config.yaml
num_hidden_layers: 12
routed_scale: 1.0
balance_bias: false
lr_router: 0.00169
num_key_value_heads: 1
head_dim: 64
norm: "rmsnorm"
tie_word_embeddings: false
init_std_o: 0.0326
optimizer: "soap_variant"
warmup_steps: 50
final_lr_fraction: 0.0
max_seq_len: 1024
doc_mask: false
train_tokens: 560800000
Below are experts of layer 4 (counted from 0) of a mixture-of-experts language model. Rows are named router (the router's row for the expert), down (a neuron's output weights, with its number) and show model dimensions 0-79. Each number is 128 + 24 x the weight over its row's rms, rounded and kept within 0 to 255. Numbers have three digits each.
After each expert's rows: a language model's description of what the expert responds to. This comes from a sample of Wikipedia text that the model never trained on.

# expert 19
router:148150122117121126135130132123133114049156105139137155097129111113088104100171122161135131111146077111142080115103149141121143098176077107153147134145116187117108118109150114111144115151123105104158106168147115133135131152127120138121094144
down0:159135081129134123123115128154192115138129056132128121111123096148119119115149141136084098093110120104117091185149111158122138112155149110162112106101126135125128129159176114131127112139127140129127088124116138112135132159102168149146136158
down1:138151066107158156144105125144128118123147137121124072128121120124118143087140121127143143132096152113146121115096147116156096166129163151155145173099134141130166098104109148141100103146116136124087106172127148157117105095159125121152143060
down2:099137122069146150116120163110125172125166122173138107123163142121151128151153111147137136115128136111099163160126102126174124102098118123129167079134162117135105143133141172127126147131123129108099090105147105167075090160120111123145123123
down3:147126132121109130113134122144112101130139107136097125179147144105130116124142109127143182136082141119134078152071136112135105112151071133143121133115139128127114140147120109142141157083133148120133145160141123082141150170110102112067124115
down4:090136109145105096162135127119137075140152118127081109133120146080122141153050130112178092130131129139142140104110132110169155172108162151121117131118150103122097146130124090126113127143148078101103153170119153150133123124186106113146141135
Description: Initial capital letters. Single capital letters or Sh, Ch opening a proper name or word, often Asian or foreign names: Shaw, Java, Tang, Vampire.

# expert 55
router:171092109124087161088103115126139152134088101096166139156137095159151120148073162101134165102114170133085156106172099151106110145137148138122087126106123101124132106104155159131137145102140166138106163110124164070110109126132130169158131134
down1:121128131127095119138142109146126140110102109163115110138141173156135143142142166151074145134104136129151138111168135133125166136119140150193142118102059164086153134089126113129139163112133101137148134142117156076136171108121137113144119159
down2:138135133105144146144122143098103106107125101121123093111114130161159119128040129137135176103140121128149113124124148117118144170153117154107105134140087154131125123122126129125152075086191113155140159152130102136103117100138137096122137210
down3:163143117092141157142085121136098132076125165173158063120097126053086149123086099164107112133111130168125136135088151133139130128135151111114113146108070122121124127117110153145146149119133105169128101139137150152133138107141108111169114132
down4:110143130060132067131151129118142113147142076144110105122109057113150124135144115104094131123111120134161083135098094128104148090152141129161133141133103124106093121113109102102087135145122113156139095152128113157121126099123106130148130117
down5:183155116117127132145113118160098122114164099156104127148145103127168145147111129158192081115148092137156134119149133146149104128116129139123142122145128096116131106146129138143174124122151149138133168171148157157156118113175126130160101116
Description: Word-start fragments. Opening fragments of common words after the or to, especially tra, re, ent, Co: trailer, traffic, refer, plus stray letters in species names.

# expert 62
router:117120125136150141164145149141135122132116125108133092141098099122132101115162138142132093120142132153152121132129139170156146147135110159118114158125129129090101110097124073155146109137148092100183146104134112171116103146120133134117157159
down0:120124159116141172094208120141149156130108112082119114136092140147112124106148098122158148117107128131134110122118173121153163128129103124108084173138103117130112156113085144116118146154123091116144146134180097165132088137171149117123121098
down1:127159105174103126145123165153123128181109094117144071149095142133109148102137087084114098119113101167087131132116120130113143157092167153105116100123145105144090102138127142093145153116161126144129138131127153134127120101167180158150149111
down2:162136173148092139151113109118129119134129112152120080116119138089152152109135138113099117136145120121121136159164149108148119135123132158101135149117127136141124123091159196110176110122173092167134138121133127145144110138114132104158151145
down3:163124120116117159115145165154119164094105104147116150160140163140118145145187130156143137105145152073109105131153125131153151090130145148112148099113136103146134187121140155172137133174121171123157110074142137075169103095094136132168127134
down4:145128097148159141133131108123131068141152099101145151088123140120112157096097151111128160132145140121101105144151131127114096156128119129135149125109106114109123127112078185129146119148095152137130135074130127104111085119145130083104142132
Description: Auxiliary and copular verbs. Forms of be and have after a subject, especially was and is in opening definitions like DMX was an American rapper, also were, has, been.

# expert 56
router:113114134141142128141121092101168143150091113145155101115132134136148114123117115083140153103085151140113137116171115101114086152108161143119113131112098106134139088139105140073088162119136136165155154110181140135135137145109133159149093146
down0:102100147123136077128129133119123149165129107145118122127140077149149163136152131136169110079125120135124073146140145123154116143090191165142103111107089084141151162143130147087124119132132134147072165133163152104155122104124152182131159124
down1:126090121137128111136121124098143122105123129111102119110165113143133072126131135116116101172148125085119098142168105137120140099083124142143119122120095133158154148144131136133134151103162127159151122109146136130128099153101113149186119166
down2:146110137187164112118135133161115095127149118166137174144139129146116114127150123128150139160123096099123172128145116139138097134143182120088079172099083147128147094114131116134109093117135149113149137138152141127119157107138104101134122117
down3:119092130117174128095113172130111133104094124095114134133159073143131150175176134200104129145101162102110123129117150129123108124166115151100143144165129139128128111177169128142139113141082157141153136089144096172119138129135098118166095099
down4:160171115113132120100132153127085128096105118136107091162131138142131150119111148111119093141156079098157114198146125144196130137138111119149144105090125178112112132159106145149121100155149134105118110132130047076104153146165136152072147143
Description: Digits within numbers. Single digits and digit groups inside numbers in years, scores, statistics, gene names and model names, like 199-8, 3–1, 164.500, GT3, plus II.

# expert 44
router:164090106128084156083101114125146155144093101113166130153133101154154122140071160097138163098114170130091164098185093155102102147139142141128090133108126097120132109107147167135132146102140172145105154105120157078125109117137127168144124132
down0:092108076116122160166118115107122101094143118149100118155153166162112131193156134103107100127149146162133120137154117130106092156133158108129116140081120104149161168137121126133163123134102117172121109125132112107104111119146142130127065129
down1:103164105121082137107118100111078155164129127135135096136125126140127143126131139131140165144074169121098121114129128135145115140119114144160128126133157161094077121138113169166098125176107095131097132106136106141123130132111119135112129114
down2:134128169144121126131128099143157142105135130120055109125143126145122153126152098132118100143092133167172162095114121142131112135097118122139102128118138137107134103109118160143104078112128174111129109129073123127148131124132078118162162156
down3:120094147105097113119116124089161135140126126127172072166165120133141158170102166143143135103136135131134141144103171136119176127158129134108137090109143149136124138150136148167120105124170111167134068122131118101106127129131145121131116147
down4:145114111121150156121141095142110170109148125142154099123125117127103120141137079145118119128127094085106097155135115127147112095121071162095138142112120148112103166103163141101127099152113085109122137117148135138139123114124112121135085138
Description: Word-initial fragments. First pieces of words and names right after a space, like newsp-aper, Pat-rick, J-ava, Th-reats, plus the, New, due, found and bare numbers.

# expert 10
router:151087100107089176090091096115156157147080099114183152169125101145163118152070160113129150099120157161113164117176107156127113141142129147129078141124129111104119119138154169140156157093137161148122144112138163090129098127134125159150096133
down1:120134071132138162147172145118114150114102154088132133155111115121114153173150149131131112101178136110119135103135177160100141152128111152096147149155124142122145122129119104084093138155154158131114164147129103132139135086127153173097102110
down2:083172121088116146158105145120111121098140120141124157129095102121167098123129131132113105116108140100146126093131138159156155115117099096145140092152136112116150109165111104105129135081107128080118046153162138130141159115109115140104172128
down3:103122120123156132147100142142140146142132150080107077162186100119153103139108159131116072108137113141106143143123149134120124107162150123110105130128118189109143075178111120154059110090114146111118158163131158134104153128142141121138131107
down4:154149099159123133149115131151090115104129147110083146140170121129084137139114156113131117096143132155108122144114166130090137140111159128146123149151136133100101103150158089152099125083132122135110105164060135136159140124146082085168140159
down5:102153131131139130156088111139144083134152099099160179165121134112107137099105128113106186142102132095144151085107110114136125145111147118125121104104123147173130140145150150103169133069150107138147183102090104144133091114134120135144150136
Description: Apostrophes, quotes, possessives. Apostrophes, possessive 's, quote marks, dashes and pronouns like its, her, his, e.g. Brown's, Shun'ichi, quantum.

# expert 21
router:117099098144127127108151113161120146163110141138138175125183137155135111114134131146139159091088131096092171141143144118101085108133165148128105140091113127141089099112125125095123096083116131183143153167126168087139092103122123151158108130
down1:163096128114172109143126138113149141146148128146161116137135195120123151117112149127138114130158132125128119160135134134125113128114131119123103116105133107088143148122132158112116157123134134144113081109139124164114121173097090136169165081
down2:086138167121124077132150147124165117117147110132120131095118146130171120131131096135105063132186066137146067114096139144120087102137120124096155144139144124121129094157146111080130092116141145121138121156137122157120140111139134135102077092
down3:110125138108145105170139112110077098140106149120125131148153123106100128124124160131152092100135149152153114125176152125165099130124112100110127140087100132137152131146145142145098069110110166135121108133144103128116173166102120143126116128
down4:107111149156109104123101144179138132118137127163131138150098089125130135088108110153135171110100119101145078082133146151108173118168116138113113103118081105127112132158160127123170097121153133136150103141110135156146118126132154139079143165
down5:111196130139126111126148154155128136128148176150154112101052130058101123127159129124114124142118168095151152155098097117110152144129157123105115106118126156124125164142123106153135136135146108074162138159149089194122129135132154134099094127
Description: Capital letters, abbreviations. Capital-letter pieces in acronyms and country codes, and pipes in tables, such as USA, UK, ESP, AHA, HEX, LETR.

# expert 60
router:141126087140065122125158114139122100129155125077146141164153136152141164129094155110128150154109113157125134157134130171098091118127136110172109165106155116072116116102163148111147095142125130128120117114092121091100171091130141142127139123
down0:123171134144160125155138113123097133128165170093159141134122097116168092130119124175137109123162129144116151160125119151109093128127107148137142102122125117081139157146136153089151103109155140093112139137127084132128088155122130112161152118
down1:143099118099135131101139142085110155147140132134131091122158099101119156148069087126096161130128144154141086121188104148115153128126123123134162121112097140131117173094125132148161152124115132096083106160141093114167123122154114112101163094
down2:176126161145131119166106144121121167106131132076172150083130121151083172119137099118120111127166094141096161142105153150124084102148145140107097144164158097110117167125135127146167112111106117142105169120105123114124130145166076124146098107
down3:155105146121139141152104131109142139134175130152119083093092108159140146145125134145174102091157146118097073130135113153114108120101124118140133133147158140144098157115151146159134127145115121136124142125170139150056104129118149115116150145
down4:093163136140169145086133125129129140134100134137144122134112102135140146136076104102127107092135159081141098126100139164153117143122128101105098108121163148121115127165142076149139170110145126117116142145138158109086085147101083164135141133
Description: El/ag-type syllables. Short syllables like el, ag, ol, ec, med after an initial consonant in names and words, e.g. Carmelite, Holliday, Olga, Medicine.

# expert 37
router:148117100122148153144116130142147150127156099144093066139161102131128104119137120154127122128091131126151146147138101093107169092121136145095157152111086134109125151099157080133107130119135115113147159112113129119091111126133104137167150151
down1:115125096073122143103133162111151111131119138122092136163106105142111179186056098164088094134092090114117175136125131139115110116105146123120091110117121124118090139190115126132094122113126185096132142092142129132117145130119155114132111124
down2:169143079135099120095125175135136120144131124126115122115148100166144129175133132161149118145099109113175078142118108157091149100129143118113155149157108145155082134155164120152115134147164092132113155141107146093099143097122090126104097134
down3:090127108128079102135124127166128125124128100136150146095126096129165110131102086119125116132128113150116155111172131127154137167084093139153118141140124117127124158133133128147120107129125167166102095131169107116100135168137130193122152124
down4:077096106150118112088082126134102184164139151160132156085137123166135109130122100147117115165149104127110157119120132086154124167072151102155113154110109155173127120116123093109148136114116140129124112118128128146117131114100091155123099135
down5:137156109131098127166111086114077126141139103113099166110135124116117135151116128124120149115097170130153158111181124092092188118140165146153135152133129174084169115121119140111114112123105137186112159118138121112110100147097176116137165120
Description: Articles and determiners. Indefinite articles and determiners opening a noun phrase, often sentence-initially: a, an, A, one, first, this, each, next.

# expert 52
router:168127143139101124115132155128124105121119155144139148148128087148109116157111125107159133116160147141130133113112122116117146125142145078142123095118161095111132090067105122108136130096168154174109132150117141137122107176128127150141091101
down0:159146174121063096137134121105124135106127111133108090173145120172136126139140173157113139138134092105116115100113122094091133123128156087119160140128099129149101097089139093155127105137088102137176127126124098122135139151112141082121120179
down1:103152170136125158108117153099125086096140149169135109160108175137076144179098120122158154134161148163120136131099146101091076120098091085152157134087151104102138133167104133127109152110102149139125111133135107138141086115124114158119123127
down2:042109153147119129120099120114177089133114107126129112135105163098114150138148117151146133104144143133116091102087140170135152117125120150078135141118131103141167122150138142181113123133103135121150146132144133141127138101135166166090147084
down3:141150123125151072171172132120087111109115123094119091126155128115112179130144121097121119115120122124139118122116160145144087146125135097137127169090097102161126143173129127130103123066088128094098165164143123083154125118130121134085113119
down4:165148114128133154151131113138111128151125111102123141160136112125135138145173125165192051130106167135126174173176174143129126134155180113119132132113100100144124177158119163140116158122101162195141128117095136144103116153134155160118134124
Description: G and C fragments. Word-start letter pieces, chiefly g/G and c/C, also J, N, st, e.g. g-ather, g-ive, C-antonese, c-iting, st-reet.

# expert 43
router:151107119123091110102161108159167153139155154114104137153135092149126087171090164115147124128117149127107111144128147144147109121159135129142136142136096106095108100090093117106117129130150148088139152109130143131082145141157098152125116135
down0:080096129110158143124185134118141156146118130115151151121136131166109097130156120133141114078128124147139133140142137114199096171144140140134118092100158162110144152090106126136117135197133119128166150131186062128138171179150106119131132132
down1:120127108125095091071110125116080097137125101126138143134140127126110089110148137107134126114163159129146062135109112155148107163133064121137150149154104113099137099091133122145117176225097145131144143106103127150111106142131139125169132124
down2:078082096084108094131101150149133164088172116142123158145151122155104096118109119117092108108093116153104122145097117144159154144125133106088073132147156146107112148113104123143140165139169146135116165147128134103088127133137112102094123129
down3:162113190140158110163146151134111169107135101140179126184111116096165125090130150163107143135168089105115100102103118177078156147133130112147150138123123137083113109091143117137118146082114138133098155144113147154165170141113091097132153137
down4:143121134149147134136125078117108168173110139118137113130119153109111151133147093152096143151142139121138141076175114106143108150133133135085149129104130110158104159137167113144168152083102135109158138119126129090130147107129113119149117105
Description: Capital consonant onsets. Word-initial consonant clusters or capitals starting a name or word, often after a line break or bracket: St, R, Fl, Cl, Br, sl.

# expert 41
router:167074142103170096100132112139113150090115117137160133132106097161160135184074174138092164105188140154148120084159113147153139093139126106114102148090119120121132119117116148166145140134127137116123121130165165104156115148124154120113131093
down0:136092122133102150080110119110149118143115109148107155098124143090093139147146152116117142107100139163096136115134135065108143142142130121131132101100166160130116083111130136079141115127112159135142139146175138137114138132147144125138140097
down1:132088108124114119146122107104131122145102155107149136120114166167150122113144135126128125114103152114117116103138121139133156090149135158138104154162147132137133077169108114121120131145150109110125167112136095139144154137189088168150104083
down2:092146083165108116174128151126102127120120115140123101151096121113169137160115105163154090129127089125123122092123116123126140146115120127149142128127153128114124139144109111144131093136158125140133145130123109116101126112139150090107142138
down3:161113110124161149140122133178156115148139145152098117145161132138135085139123127129162127114134124146186109174132130136158176128157135100173133171139169124133138118127102145143130123134157112126118118138129063122103121117126111141113074132
down4:145138098174140108164141153091101103131140123143081118101160170114113139100127102191148142159156131121147110167089102131077124134108173145125133132132101095106149129136110154110094088167116121130140084135142133140102085140104141143159132163
Description: Word starts after space. Word-initial stems and "the" in running prose, such as caus, larg, polit, territ, often starting a line or after "in".